config.yaml
d_model: 192
d_expert: 32
router_score: "softmax"
balance_bias: false
n_head: 6
vocab_size: 3298
attn_scale: 0.177
tie_embeddings: true
parallel_block: false
init: "uniform"
init_std_qkv: 0.0433
init_std_down: 0.00416
Below are experts of layer 14 (counted from 0) of a mixture-of-experts language model. Rows are named router (the router's row for the expert), gate (a neuron's input weights, with its number), up (a neuron's input weights, with its number) and show model dimensions 0-191. Each number is 128 + 24 x the weight over its row's rms, rounded and kept within 0 to 255.
Before each expert's rows: a language model's description of what the expert responds to. This comes from a sample of Wikipedia text that the model never trained on.

# expert 22
Description: Mid-word Latin stems
router [136 149 123 187  90 151  97 154 175 138 122 111 143 135 142 125 126 138 118 149  77 128 167 152 111 152 138 163  98 163 110 109 113 123 114 122 130 142 143 123  51 140 107 141 123 146 128  97 126 101 109 124 100 130 156  78 139 122 123 160 146 142 153 141 100 137 129 110 144 143 107 120 137 139 109  90 144 154 130 119 126  93  81 178 140 131 101 110 100 149 158 104 153 123 103 139 145 118 163 123 102 130 109 131 121  93 142 132 170 137  86 133 130 111  75 124 105  96 157 117 180 109 115 127 124 110 123 123  83 147 105 141  88 110 109  94 141 135 135 123 102 170 124 143  93 145 141 165 163 121 125 119 140 147 128 112 105 121  91 129 171 104 130 157 125  84 102 113 118 122 156 128 128 122 137  95  99  98 153 176 146 185 170 108  97 128 148 101 118 159 142 151]
gate0 [117 167 124 161 152 126  97 141 133 130 145 144 123 109 175 105 134  94 105 112  95 132 132  85 111 145 127 116 155 149 123 124 121 192 163  95 135 143 113 117  99 100 149 127 114 112 124 145 136 180 138 144 131  92 122 108 127 125 123 163 147 119 158  86 132 139  78 142 106  95 119  85  83 168 112 159 129 111 119 114 172 114 114 141 117 136 131 111 110  96 144 190 132 102  78 125  81 138  68 127 178 142 166 154 143 100 134 146  92 161 117 112 155 132 118 123 144 141 113  95 159 138 113 119 130 162 139 147 155 130 105 122 118 117 153 119 170 134 137 121 114 128 153 164 132 151 151 115 190 152 115 158  96 119  78 138 129 159 149 156 180 111 143 147 132 116 113 161 131 114 134 118 128  95 131 111 155 143  86  81 129 130 131 144 166 143 124 135 128 127 137 121]
up0 [149 152 137 144 152 122  98 127 123 118 126 127  87 141 173 111 160 128  83 131 121 165 179  79  84 112 155 102 159 138  83 131 121 131  94 103 130 124 135 146 106 143 161 119 132 139 123 123 111 115 112 132 126 159 109  94 107 116 121 165 130  96 149 127 122 117 145 135 115 179 149 112  96 168 149 137 160  96 139 135 103 177 147 120 138 132 158 129  70 137 113 133  94 113 145 124 134 120 120 104 102 124 123 136 139 168 162 102 116 153 123 114 191 146 125 120 120 105 126 103  92 105 128 162 124 128  94 145 124 111 132 121 134  97 142 159 148 116 130 141  71 112 150 169 166 138 161 138 172 120 129 176 155 106 123 144 141 144 112 123 146 140 111 140 126 147 179 144 118  95 117 141 150 110 139  95  72 167 103 132  64  88 145 121 143 123  92 123 144 117 131  86]
gate1 [ 98 135 139 104 120 125 154 169 113 157 111 143 130 134 138 121  83 126 140  94 139  95 157 123 121 122 135 128 153 140 135 160 153 153 114 126 147 158 163 118  90 125 143 168  96 130 140 127 105 107 125 112 169 133 191  99 139  93 135 132 164 160 104 122 139 139  82 107 132 183 128 136  86  60 123  84 109 130 150 128 139 132 153 129 119 160 114 138 144 159 105 139 115 125 101 127 164 175 158 143 128 125 157 106 128 105  99 131 174 164 149 129 147 124 131 135 149 139 131  90 124 152 131 176 132 150 136 110  98 142 130 144 153 184 162 144 167 127 107 117 145 126 108  94 110 157 150  97 117 120 143 154 132 156 127 101 133  77 161 104 146 133 159 148 127 114 133 167 178 129 113 103 149  90 174 100 104 130 131 117 114 172 123 126 160 104 120 154 166 139 105 141]
up1 [ 98 147 119 147 132 139 125 102 110  79 116 122 147 131 135 160 131 129 113 117 129 111 153 105 141 121  99 141 119  90 141 113 113 147 138 156 154 104 148 120  91 120 150 103  86 178 188 146 150 146 128 131  81  86 131 115 138 126 123 107 167 133 159  96 104 104 111 113 127  95 173 103 106 129 129  87 128 146 141 145  67 115  99 155 139 121 139 167 118 123 115 104 127 129 126 136 106  94  98 133 141 118 144 109 149 138 138  84 117 135 123 152 112 170 146 166 176 129 109 110 115 123 137 107 112 157  86  95 100 147 161 155 136 105 114 142  99 135 150 157 118 111  91 118 138  79 134 152 141 157 104 118 193 114 105 133 146 111 148 162 158 105 153 157 149 146 138 130 124 123 101 147  87 118 129 159 143 110 123  92  91 100  89 104 121  89 141 150  74  96 125 153]
gate2 [117 141 105 144 113 128 115 194 119 145 148 144 165 149 119  76 131 113  83  90  91 116 113 104 153 143 175  91 161 147 138 117 120 149 149 100 120  98 127 128 153 129 102 153 142  91 171 125 127 127 131 109 109 120  81 154 160 119 171 127 149 123 186 108 104 133 159 136 162 130 160 117 185 127 140 122 144  89 177 117 146 113 114 127  66 128 113 103 108 152 149 115 166 143 125 164 119 113  98 106 102 118 100 135  96 124 129  77 129 160 154  95 149 130  97 122 108 125 112 151  94 159 106 131  99 172 107 105 109 144 128 134 107 133 122 109 120 167 137 132 100 104 127 126 137 132 138 140 132 131 110 140 126  97 127 145 148 155 149 146 113 109 102 142  99 112 127 137 177 123 102 146 131 169 143 107  86  61 108 129 115 120 114 142 146 128 151 126 160 162 150 129]
up2 [166 140 137 126 145 118 151 121 126 111 141 152 106 120 115  95 142 166 141 123 140 123 136  95 120 116  90 123 118 134 118 114 118 171 110 181 157 170 165 140 105 143 128 125 174 148 118 107 120  95 137 161 119 146 170 125 131 123 115 140 112 154 117 112 146  90 127 116 132 149 105 133  54 170 118 121 136 134 115 128 127 119 120 119 115  64 127 118 176 158 160 196 120 151 134  92 134 114 144 171 147 103 133 144 141  98 156 157 156 129 104 165 161 142 130 165 157 102  88 117 114 121 168 127 125 140  98 125 151 157 116 122 148 145 128 111 118 121 128 107 135 141 112  95 177 126 148 134 129 119 154 137 154 134 125  88 104 113 109 130 100 129 143 111 124 140  95 151 178  90 109 154 107  63 122 141  91 143 108 187 147 131 115 116 117 124 125 186 103 139  87 113]
gate3 [135 141 170 138 146 104 142  89 147 180 173 141 142 123 122 123 114  95 101 128  92 178 157 185 131 143 130 134 126 118 101 163 168 132 139 157 112 131 138 132 147  97 111 136  89 146 139 111 148 167 149 171 138 118  96  95 147  94 128 115 154  96 137 128  82 111 113 134 111 116  85 112 159 109 118 142 147 162 130 132 123 125 110 130 158 143 128 146  91 164 166 142 154 139 127 137 111 137 124 119 117  65 119 133 119 103 123 124 141 168 157 153 103 181 175  99 123  90 153  88 146 130 152  68 156 145 136 120 148 127 126 165 141 142 117 112 151 153 115 145 140 145 182 121 154 168 130 105 174 123 132  99  86 121 102 132 130 131 128 123 146 130 122 138  95 157 158  94 111 112 162  93  93 147 132 143 127 121 132 137 125 120 149 104 140  96 132 174 141  96 105 125]
up3 [122 152 150 101 164 128 120 115 155 157 129  93 123 136  85 142 130 134 140 104  98 111 168 138 119 102 128 139 126 124 108 120 123 160 111 154 145 116 108 159 173 127 174 141 104 161 145 121 127  93 129  96 143 120 131 134 136 154 148 153 181 117 128  88 136 106 168 127 103  96 125 114 120  88 165 165  95 147 143 146  92 109  97 176 183 150 117 115  86 130 175 147 163 122  72 135 109 160 107 128 134 141 129 126 174 105 115 182 143 101 128 125 121 142 128 121 150 109 174 141 145 132 178  97 164 133 106  88 145  81 133 159 117 148 107  87 153 132 126 139 155 144 152 124 101 135 127 156 124 142 144 134  94 144 126  94 130 134 136 128 145 121 136 160 107 146  94 152 139 117 127 129 170 110  67 115 118 132 119 141 137 178  86  98  95 145 127 110 119 120 130 114]
gate4 [135 171 117 152 125 115 111 171 125  85 149 152 151 146 115  84 119 147 135 131 133 125 120 176 136 135 118 118 202  97 114 105 157 169 122  98 124 155 140  89 110 156 122 146 135 106  66 116 145  98  79  84 110  98 124 122 139 130  95 129 123 147 137 187 138 145 138 150 114 135 114 165 130 174 109 109 150 116 146 174 146 149 128 164 135 119 140 141 106 146 159 136 142 114 163 114 121  92  71 141 139 103 119 126 117 122 133 143 110 113 116 139 105 146 132  99 150 147 114 108 122 117 129 116 103 124 137 164 126 103 131 135 102  99  86  86 122 161 148 116 136 118  90 152 104 120 206 142 105 142 149 105 111 145 153 123 101 167 151 103 129 187 123 122 156 112 154 121 106  99 120 122 122 142 122 110 115 145 151  88 167 124 152 118 135 119 164 139 123 153 130  88]
up4 [152 150 154 111 175 151 133  70 102 139 129 125  82 163 128 137 125 143  89 187 107  97 153 133 138 145 140 135  75 122  94 119 108 121 173 137  85 118 123 108 117  73 141  94 150 121 125 115 115 121 128 161 156 107  90 124 139 115 141 129  96  85 156 143 137 105 155 112 148 134 160  92 173 141 149 126 168 155 122  90 106 131 152 146 124 114  97 105 133 144 126 162 110 145 116 114  84 133 139 128 164 112 123 135  94 154 120  93 113 146 179 174 104 108 131 112 161 128 137 174 147 122 150 175 123 123 171 121 116 131 126 160 103  94 126 150 153 140 132  87 107 139 153 119 104 142 118 112 181 110 161 119  96 144 106 146 171 138 141 135 115 133  88  96 120 130 123 125 113 141 122 149 120 157 136 135 107 132 171 112 116 115 115 155 137 152 114 107 142 167 123 167]
gate5 [156 125 150 156 144 115 118 126 144 106 165 124 139 148 121 143 194 187 107 103 144 143 137  95 105 142 114 107 148 133 107 134 140 138 141 151 174 158 136 168 118 125  81 123 116 134 120 119 109 109 140 141 162 167 109  94  76 142  89 112  99 158 141 122 136 160 114 162 147 136 126 124 117 136 129 105  71  97  79 153 127 128 113 117 133  92 137 104  93 113 129 152 125  89 132 112 108 128 137 118 146 131 172 105 125 149 118 147 127  77  93 103 133 106 131 168 136 130 143 113 149  99  84 119  99 158 142 169  87 155 104 101 105  89 117 140 124 160 119 113 101 126 126 144 159 114 169 116 122 126 113 129 138 100 134 135 138  87 151 156 145 133 145 112 102 112 110 117 142 124 108 107 116 118  68 131  91  94 138 146  87 148 137 121 166 117 175 180 107 130 102 164]
up5 [104 132 135 157 134 148 141 124 105 131  88 122 155 101  97  90 109 127 109 131 145 136 110 148 120 157 143 167 140 115  90 107 133 107 104 108 132 123 142 114 143 172 155 133 147 140 126 129 137 131 144  89 159 119 160 139 120 124 121 135 161  97 124 135 123 165 173 130 118 188 168 147 154 149 136 112 133 110 120 146 118 145 107 139  80 142 116 191 121 123 101 167 146 149 133 122  96 159 108 110 121 149 120 109  81 133 116  68 119 148 191 156 133 170 154 102 166 160  68 140 108 159 132 151 120 103 103 132 127 112 117 135 141  86 156 161  98 136 130 128 161 121 138 133 109 116 149 125 152 130 129 122 128 129 156 142 118 126 114 147 139 100 175 138 134 132 154 189 154 129  96 137 162 155 143 112 115  98 184 110 121 134 109  71 171 118  97 140  96 144 145 107]
gate6 [102 135 187 193 109 160 136  87 168 120 114 114 131 125 122 163 109 130 155 136 122 154  97 145 157 141 161 126 138  85 129 165 129 158 107 155 101 104 131 102  93 123  81 155 137  93 132 157 140 114 104 131 129 139 146 127 138 150 139 116 131 133  80 138  93 163 126 144 201  93 119 135  88 143 127 116 138 110 139 109 120 146 149 139 108  77  87  96 135 102  88 149 131 137 148 120 149 115 104 155 103 109 141 144 138 130 126 168  77 128  82 135 158 121 163 102 141 151 108 143 142 126 141 139 102 155 115  90  98 144 157 151 133  93 122 161 104 118 159 119  97 113 124 193 136  96 106 154 156 103 120 138 129 110 145 143 137 152 146 119  76 128 148 145 140 119 154 107 112 130 104  69 122 183 127 128 116 137 136 127 126 129 105 142 156 116 122 129 145 132 114 136]
up6 [115 128 122 134 145  62 106 114 147 116 133  96 133 122 161 117 166 151  97 114 106 139 105 120 162 158 149 148 126 129 118  67 138 126 121 128 107 113 101 181 124 151 133  77 115 121 138 125 116 114 107 128 111 116 138 155  77 141 117 158  93 161 126  86 116 139  95 102 157 112 147 127  98  59 187 131 165 106 125 110 100 125  97 142 134 143 165 136 124 106 117 147 138 157 172 157 152  93 111 161 119 142 133 114 102 120 144 107 149 150 145 130 157 138 100 101 113 116 131 141 111 127 107 129 142 139 161 183  66 121 149 146 142 134 149 154 143  93 127 109 153 108  82 140 135 105 108 133 137 168 132 109 131 110  96  96  88  99  79 160 159 116 132 123 106 127 140 108  93 122 114 146 159 126 108 118 111 102 119 120 155 104 123 103  77 152 113 158 136 122 116 118]
gate7 [174 124 141 128 153 155 111 171 131 126 126 182 141 118 112  75 118 177 122 140 113 165 133 134 141 147  93 111 128 124 114 126 153 142 135 104 132  93 120 103 139 167 118 140 120 111 119  96 198 133 105 169 117 127 128 139 155 119 133 183 107 167 126 142 145 140 121 138 135 120  86 183 117 109 105 132 138 126 124 139 143 108 118  95 145 136 111 134 100 146 107 131 134 117 122  71 131 148 110 135 115 131 105 132  66  97  97 148 153 143 109 129 121 122  91 133 106 118 137 139  61 128 121 128 153 115  94 124 160 157  81 120 159 154 115 113  75 102 145 172 105 120 124  94 125 103 145 129 128 113 121 139 146 105 158 109 153 168 138 131  99 136 135 133 125  60 144  64 152 124 119 109 109 159  89 106 120 150 133 129 129 128 159  95 146 137 150 106 118 108  96 155]
up7 [111 156 161 100  81 152 142  77 149 121 145 115 170 147 111 153  96 125 119 112 194 137  92 165 128 128  60 139 143  94  89 118  90 149 143 150 130 106 181 128 150 155 156 140 152 104 105 110 159 114 147 129 104 117 132 137 121 122 155 144 129 133 160  99 127 107 164 144 126 100 125 136 110 119 137 151 143 154 154 144 120 131 122 156 122 112  99 145 121 122 131  74 110 108 130  93  83 123 121 122 127 161 103 184 167 108 109 171 141 115 112 128 127 110 113 127 101 128 151 121 155 122 125 140 140  92 139 104 140 168 152 168 136 136 123  78  63 162 175 125 146 109 106 110 167 128 119 155 126 114 140 122 136 109 106 159 143  91 137 135 117 152 110 139 126 159 135 109 134 130 113 102 127 148 111 129 161 118 113 105 191 132 103 147 138 118 150  76 145 125 118 124]
gate8 [154 111 124 132 141 114 156 163 143 143 181 163 126 150 125 140 103 154 103 117 104 132 126 120  91 102 135 116  96 193 186 141 125 143 114 162 109 130 112 163 115 127 164 145 136 143 146 126 137  83 108 148 131  88 122 106 138 143 126 158 105 116 125 140 113 110 107 106  93 100 150 141 142 140 137 130 125 124 155  99 164  83 137 153 180 175  83  90  98 156 173 126 140 163  90 129 141 174 151 114 120 114 135 115 153 116 112 109 146 146  88 105 101 117 122  89 116 112 136 201 101 111 144 156 150 130 123 126 153 132 101  97 149 111 101 108 143 137  84 100 101 134 150 132 134 104  92 137 148 125 116  96 168 109 144 173 116 102  73 121 131 150 145 140 106 137 103 110 122 130 131 131 102 118 110 139 147 157 119 101 140 148 137 100 111 152 139 139 119 184 129 127]
up8 [122 110 140 136  80 123 142 122 120 115 162 122 125 159 138 112 149 148 127 118 175 101  99 136 105 178 124 124  96 136 127 131 133  71 166 122 201 123 150 120 104 151 127 104  78 136 103 133 140 144 142 156 128 150 150 152 121 128 135 169 129 114 130 131  96 116 108 132 105 136  72  93 127 181 111 128  96  93 114 132 144 118 119  80 126 115 113 125 130 108 144 138 191 167 117 143 134 111 149 146 150 100 179 109 126 121 145 132 151 117 111 152  98 126 131 137 163 138 149 188  98 176 146 126  98 170 107 130 128 169 119 139  89 122 143 132 114 143 118 119 117 130 141 115 150 133 118  96 138 157 138 109  99  78 107 127 136 131 113 168 177 121 127 114 122 142 141 158 160 122 142 104 172  95 136 100 112 136 125  56 128 143 146  95  84 121 134 128 123 153 135 145]
gate9 [154 105 100 144 153 153 143 140 163 125 114 152 115 152  82 135  92 154 103 136  91 126 173 142 107 137 130  99 151 106 155 154 123 124 130 153 158 125 128 101  81 106 156 131  86 126 107 156 133 129 150 121 125  80 107 140 110 178 143 137 128 149 127 151 117 146 162 119 158 124 148 146 110  71 153 147 117 140  98 143  85 153 101 104 174 118 122 126 120 105 126  90 154 144 155  76 130 123 117 144 147 119  96 145  90 144 129 100 181 131 132 107 100 105 115  92  88 115 145 148 140  91 114  70 103 144 119 113 131 126  94  94 116 115 138 124 152 112 178 135  96  90 126 153 118 114 123  88 102 127 109 141 137 158 138 204 101 152 118 148 136 149 152 125 140 133 102 103 124 118 143  92 159 142 107 131 100 130 133 142 138 142 131 159 140 160 121 107 133  79 145 152]
up9 [109 115 151 129 128 128  99 106 135  73 108 125 100 106 111 138 147 120 146 161 137  89 108 117 121 146 146 155 134 156 107 140 109 149 128 153 178 164 148 152 148 124 130  99 118 151 161 146 126 147 100 115 154 115 167 113  86 112  91 136 143 174  88 125 106 133 159  89 155 101 131 159 113 154 135 114 101 156 150  83 170 155 112 110  83 100 133 152 119 136 111 118 125 119  99 146 155 131 111  95 103 141 164 117 154 103 139 124  89 133 126 111 110 108 123 166 158  91 131 129 106 107 173 157  95 156 148 111 149 121 163 136 117 105 112 146 105 130 113 105 116 171 132 156 186 137 138 144 150 105 115 172 136 133 117  58 137 135 168 131 121 163 126 112  91 151 109 151 133 141 147 101 148 111 137 148 177 128 119 127 104 132 104 125  69 146 125 134 155 168 123 150]
gate10 [112  94 146 109 154 118 112 150 149 136 117 130 114 129 148 100 112 168  96 125 118 159 148 148 144 165 120 107 151 130 134 121  88 132 152 155 180 164 136 130  85 118 180 138 138 124 136 101 107 197  79 139 151  93 141 114 126 132 120 112 116 133 165 129 115  82 123 103 130 135 130 161 144 138 105 157 156 126 149 113 143 144 122 132 198 106 106 115 125 139 143 127 143 144 154 136  99 116 167 136 127 176 107 156 122 163 178 102 125 108 115 152 150 131 141 146 130  99  91 125 109 154 111 160 160 158 103 119 124 157 115 151 158 126 115 159 158  95 168  73 120 158 150 187 112  87 149 115 128 111 114 125 162  99 132 131 133 138 116 146 146 144 138 134 108 148 151  97 124 135  95 148 134 117 103 111 115 103 149 153 150 176 125  86 182 150 108 139 142  99 129 129]
up10 [108 150  92 149 130 178 146 146 102 154 140 144  63 111 155 142 122 157 126 143 157  89 142 124 177 106 152 159 129 152 120 145 133 108  94 111 108 141 123  95 123 127 102 123 109 129 164 175 182  59 149 160 156 144 133 151 120 154 138 136 155 145 128 138 149 153 152 130 127 148  93  95 104  88 137  79 118 124 126 129 145  85 130  79 129 127 129 120 147 121 115  97 158 126 150 126 123 120 140  95 144  94 174  59 117 141 146 149 147 107 127 109 120 115 139 130 131 157 118 164 110 126 158 135 117  95 151 145 120 125 124 122 123 126 156 169 131 157 122  81 137 121 154  91 142 172  95 160 107 107 126  78 123 144 105 113 121 119 146 120 135 136 167 113 134 132 130 118 121 140 120  80 112 105 156  64 173 129 139 113 140 128 102 118 122  94 104 131 112 154 140 131]
gate11 [120 156 100 164 107  96 125 159 152 148 158  94 100 158 118 119 143  86 107 100 124 104 139 118 128 135 148 136 114 103 149 157 110 123 138 157 124 144 119 118 131 104 122 109 137  83 128 137 154 146 137 122 103 130 139 184  93  93 183  86 121  79 120 148 101 105 147  94 100  79 123 130 131 143 104 119 169 107 166  96 116 113 116 151 123  84 103 159 122  87 133 104 126 138 135  97 144  61 131 120 138 116 122 114 125 115 127 138 101 107 118 106 151 125 135 124 121 144 137 124 155  79 139 134 124 119 132 131 111  92 117 160  89 124 108  73 170 126 148  96 105 148 129 135 167 117  85 140 160 113 108 139 120 152 134 137 123 111 108  77 109 132 119 120  99 146 156 171 143 107 138  98 129 120 143 141  87 146  91 130 154 107 153 130 109 114 108  84 148 205 138 110]
up11 [154 125  85 112 155 163 115 149 106 139 103 112 133 117 138 121 120 134 173 132 107 118 133 114 172 103 112 136 127 113 166 107 117 138 149  99 123 103  98 132 134 178 142  98 120 126 110 104 110 165 144 131 160 111 150 127 117 160 144 142 122 154  82 132 129 161 117 164 119 121  91 106 145 122 154  95  89 123 200 127 164 105 116 162 129 104 189 140 146 127  81 142 126 177 138 136  98 140 124 182 127 115  92 144 109 108  96 114 128 140 160 144 151 114 164 111 127 132  98 147 152 168 100 111 119 133 152 168 109 114 127 106 130 129 141 141 145 101 146 144 102  89 142 134 140  87 149 175 191 153 152 148 160 131 130 120 117 134 113 176  84 115 125 126 153 107 119 136 176 130 148 118 134 176 138 150 143 129 120 185 110  97 120 104 129 107 135 151 120 106 140 140]
gate12 [119 121  99 189 101 140 157 141  84 125 132 126 149 130 146 139 112 184 158 112 126 107 117 112 113 146 140 131 101 145 140 109 150 124 123 103 110 119 150 147  71 136 126 118 150 148 134 153  86 145 140 165 103 170 115 141 116 163  80 108 145 106 126 137 182 115 119 153 111 108  92  98  90 151 114 168  99  89 129 145 146 114 128 127 122 154 127 149  85 114  92 113 147 123 122 149 155 137 113 170 116 149 159 135 160 111 172  75 104 157 133 111  91 124 151 126 110 116 123 121 139 128 128 128 122 138 147 177 123 164 100 101 159 132 151 113 108  83 117 130 137 132 135 129  93 109 189 101 133 165 158 125  97 125 161 104 125 162 164 140 148 101 133  91 151 157 158 112 105 171  99 148 114 126  97  89 150 146 119  97 139 117 142 131 152 133 143 143  82 110 116 127]
up12 [139  98 138 124  98 100 167 117 124 146 132 163 109 133 139 160 165 157 127 124 147 146  87 152  96 124  79 115 112 115  98 139 154 145  78 134 108 106 116 151 147 133 104 135 107  97 108 127 117 146 148 133 143 120 138 153  93 102 115 125 117 137 137 112 101 107 109 158 139 146 157 152  89  72  98 121 145  86 146 149 116 119 110 199 163  85 168 144 127 131 109 143 129 108  83 126 152  86 183  82 127 143 161  96 131 107 131 111 146 118 136 132 145 137 111 138 112 126  93 152  85 102 148 132 119 115 134 104 121 136 149 139 157 108 108 101 162 132 105 113 126 128  81 107 120 127 145 110  87 127 105 102 144 107 154 137  99 120  82 129 134 115  85 103  74  98 115 112 136 130 138 136 140 100  70 125 121 126 148  86 133 109 117  99 114 106 156  96 162 132 166 102]
gate13 [111 120  80 139 117 161 130 173 141  85 104 111 136 176 144 140 143 124 166 127 141 154 169 133 133 134 119  88  85 121 128 134 126 129 127 118 110 144 117 124 112 130 161 150 109 115 109 131 135 111 130 107 138 113 109 110 159 114 116 126 141  80 104 108 143 145 150 134 133 172 129 128 164 124 120 127 167 179  96 169 148 117 122 146 131 122 110 155 112 136 153  89 146 138 134 157 125 119 149  98  93 110 128 161 142 103 101 142 134 105 130  90 109 135 143 183 142 131 151 123 163 130  91  73 114 108 138 124 135  87 143  88 118 101 117 103 105 170 124 156 156 106  88 113 106 109 116 153  95 112 119 137 137 151 137 145 146 119 106 105 119 137 120 136 130 100  81 101 107 123 163 166 123 159 130  76 166 153  87 121 111 130 122  59 146  61 135 156  80 122 119 159]
up13 [104  97  99 153 117 129 141 127  84  99 122 123 122 112 129 160  99  95 108 116 120 128  77 137 146 112 153  80  89 161 155 187 154 171 108 127 125 171 127 122 136 100 107 150 119 110 123 133 112 160 160 143 127 148 158 134 124 135 138 113 136 123 161 101 145 134  84 132 147 158 109 168 118  98 147 135 148 155 133 125 151 104 106 174 107 139 134 137 135 103  85 112  85 136 128 169 136 125 138 128 105 153 148 134 183 144  86 148 116 120 127 132 124 126 111 103  88 135 155 126 158 135 109  84 103 113 101 137 120 118 147 114 112 167 141  88 121 137  79 137 131 114 105 129  98 154 130 139 197 131 108 128 119 142 163 130 139 126 103 148 172 154 132 116 119 144 129  59 136  80  90 139 114 161 138 131 189 142 121 119 157 145 148 133 154 104 137 117 163 162 122 130]
gate14 [108 128 137 132 155 147 133 150 129 135  88  90 161 109 173 108 116 144  86 123  84 112 129 166 134 131 157 124 164 154 145 104 144 142 128 133 150 172 129  94 116 121 137 143 150 149 125 174 134 133  98 126 101 148 139 101 151 168 132 111 151 141 144  99 132 101 113 176  92 168 153 128 109  81 132 116 141  89  81 156 168 109 110 139 137  99 118 160 129 124 112 123  91 116 124 150 108 141 101  93 134 106  96 124  94 135 144 126 136  96 154 124 180 103 118 169 124 128  76 142  87 145 120 163 126 115 138 118 126 153  88 135  80 125 157 147 118 126 196 104 123 104 114 128 155 143 151 106 143 141 127 197 119 128 168 108 129 143  96 123 150 128 113  88 152  76 128 110 138 134 146 162 131 121  89 123 110 118 126 121 164 149 115  98 112 118 142 103 122 127 159 144]
up14 [102 126 147 102 127 102 107 125 164 107 115 133 165 106 163 121  91 117 119 142 145 119 130 105 142 125 168 157  99 134  95 120 126  80 173 128 146 149 107 116 128 171 140 120 154 137 126 153  95 201 146 151 154 177 120 134  88 118 149 106  82 141  90 145 111 156 154 112 117  55 173 123 110  89 121 123 109 123 152 150 106 103 110 121 137 121 141 121 160 110 163 126 101  84 142 123 155 127 102  95 152 118 113 112 143 153 102 136 105 105 111 151 142 113  99 111 112 129 132 130 120  92 108 159 151 118  96 155 148 137 127 113 150 124 149 168 155 124 121 122  99  98 145 124  76 146 128 150 109 160 115 153  98 105 158 113 145 153 117 127  99  74 116 113 128 115 101  98 115  79 112 149 116 114 125 175 125 108 145 139 144 165  81 137 120 138 147  79 131 133 113 124]
gate15 [153 113 133 155 140 127 131 128 134  81 111 151 127 121 148 152 106 130 140 113 109  98 146 134 109 104 177 129 118  73  97 128 156 161 107 131 178 136 112 104 105 127 124 133 117 124  86 102 162 173  84 114 127 137 160 124 158 134 140 105 152 134 134 107 160 154 120 124 159 117 172 136 123 164 118 121 141 138 110 101 168 123 125  73 121 142 127 148 144 162 132 117 113  86 121 109 122 129 100 133 115 112 145 129 131 107 150 156 152 123 174 112 112 145  84  78 136 148 132 166 124 149 161 107  61 124 154 153  76 142 137 152 122 117 118 148 115  97 139 124 122 150 126 137 149 153 100 118 124  90 147 111 135 133 109 135 141  62  74 144 154 119  95  95 169 126 137 152 142 141  89 157 105 101 124 100 162 166 135 130 132 160 145 141 143 125 124 178 162 103 155 164]
up15 [ 96 150 124 100 126 132 157 137 128 112 115  93 115 121 128 116 138 118 147 161  80 134 108  49 157 134  97 176 109 113 108 147 121 158 146 121 110 129 175 121 155 102 132 111 140  91 171 154 119 115 139 110 121 121 187 171 107 140 151 117  83 105 108  74 154 119 152 147 148 119 139 106  89 126 136 113 141 117 106 103 177 140  96 141 105 118 141 111 161 127 128 108 117  88 133 152 146 120 147 123 141 124 153 119 143 162 138 176  93  73 128 128 126 126 186 137 133 139 147 101 100 115 171  98 141 103 137 127  93 145 171 124 112 140 120 133 142 111 151 155 130 152 131 138 138 139 128  91 125 152  79 150 134 156 106  97 131  97 133 165  93 111 122 128 136 122 135  96 101 154 152 116 166 136 130 144  58 128 109  98 134 129 144 110 106 107 116 109 132 161 138 153]
gate16 [ 99 113 124 147  94 130 135 130 146 112 127 117  85 139 133 103 118 126  84 120 120 143 117 130 129 160 129 130 111 106  82 163  97  99 124 142  97 143  91  81 147 106 142 132 134  99 162 140  80  96 175 157 105 113  63  97 137 128 144 106  82 128 111 152 107 165 141 108 160 120 106 113 135 139 128 145 156 146 157 129 139 108 130 165  84 128 148 129 141 152 114 108 118 163 102 139 131 152 180 110 131 121  76 124  96 108 107 160 166 118 141 180 152 162 134 118 171  97 160 121 131  95 103 100 111 136 163 141 137 124 105 124 149 111 112  86 145 114 181 103 132 139 110 109 116  97 146 130 124  67 113 132 111 150 141 158 120  83 124 117 170 128 151 116 120 121 144 142 132 113 140 131 133 143 143  94 128 136 139 178 132 124 152 181 129 146  73 138 128 112 122 142]
up16 [145 146 161 137  93  96 130 125 111 120 140 117 116 126 119 151  99 170 121 115 167 126 113 125 137 158 112  67 118 125 191 140 105 150 154 158 149 104 107  95 147 142 109 157 133 134 102 131 118 128  91 123 141 153 137 148 155 123  74 154 104 157 150 117 117  78 103 136 120  83 129 142 104  94 117 104 105 152 161 126 112  79 130 127 156 139 162 127 146 110 163  98 109 146 115 101 150  93 108  97 153 105 152 116 108 103 111  88  75 124 135 130 151 114 150 125 143  94 107 118 180  99 134 125 183 127 135 109 142 117  95 148 129 151 115 127 110 114  82 127  94 130  98 152 128  81 174 152 129 133 128 144  98 113 106 103 112 124 135 132 118 135 119 137 129  85 138  92 108 168 129 122 141 175  94 144  98 133 123 145 155 106  79 161 111 109 137  98 153 109 101 121]
gate17 [106 100 123 140 108 145 142 100 129 102  83 113 168 144 113 138 155  84 114 178 132 146 141 110 155 121 140 140 104 169 121 146 146  96 138 127 137 160 116 151 100 129 188 144 115  97 146 145 170 102 110 119 121 127 147 139 140 134 167 134 107 106 123 132  73 127 110 104 103 141 145 148  86 132 104 135 102 130  89 139 144 152 113 158 130 130 131 156 115 169 127 150  76 121 135 127 142 128 170 128  99 142 109 126 119 137  82 115 142 160 137 134 197 153 107 107 101 137 148 135 166 133 121 162 112 128  83 128 139 111 146 153  96 163 168 107 110 131 138 137 167 137 168 128 108 120 126  86 102 139 149 145 126 116 171 133  88  85 149 133 101 119 131 162 176 165 146 146  80 151 106 136 136 101 152 118 170  98 131  88 120 110 124 144 138 127 120  82 110 143 147 159]
up17 [133 130 177 111  82 155 106 129 145  80 109 160 140 151 129 111  78 149 147 137 137 106 152 152 120 139 149 160 148 141 139 114 104 134 171 147 108 138 148  98 114 130  98 153 147 104 115 117 115 127 127 176 122 103 110  98 128 135 139 157  97 132 104 135 142 107  96 136 120 150 115 102 144 106 159  92 151 150 111  66  94 129 133  80 109 164 170 114 181  64 150 142 103 114 156 148 165 135  84 139 147 103 150 148 148 143  98 140 144 132 158 120 107 135 164 140 119 114 132 171 150 105 144 131 167 147 111 101 113 151  92 120 118 122 126 133 136 134  89 129 116 114 109 207 143 112  85 103 123 158 143  86 122 111  91 158 155 130  80 135 114 158 122 136 150 112 160 116 113 154 138 141 100 103 126 110 106 137 114 124 143 133 133 149 149 153 118 146 140 150 104 148]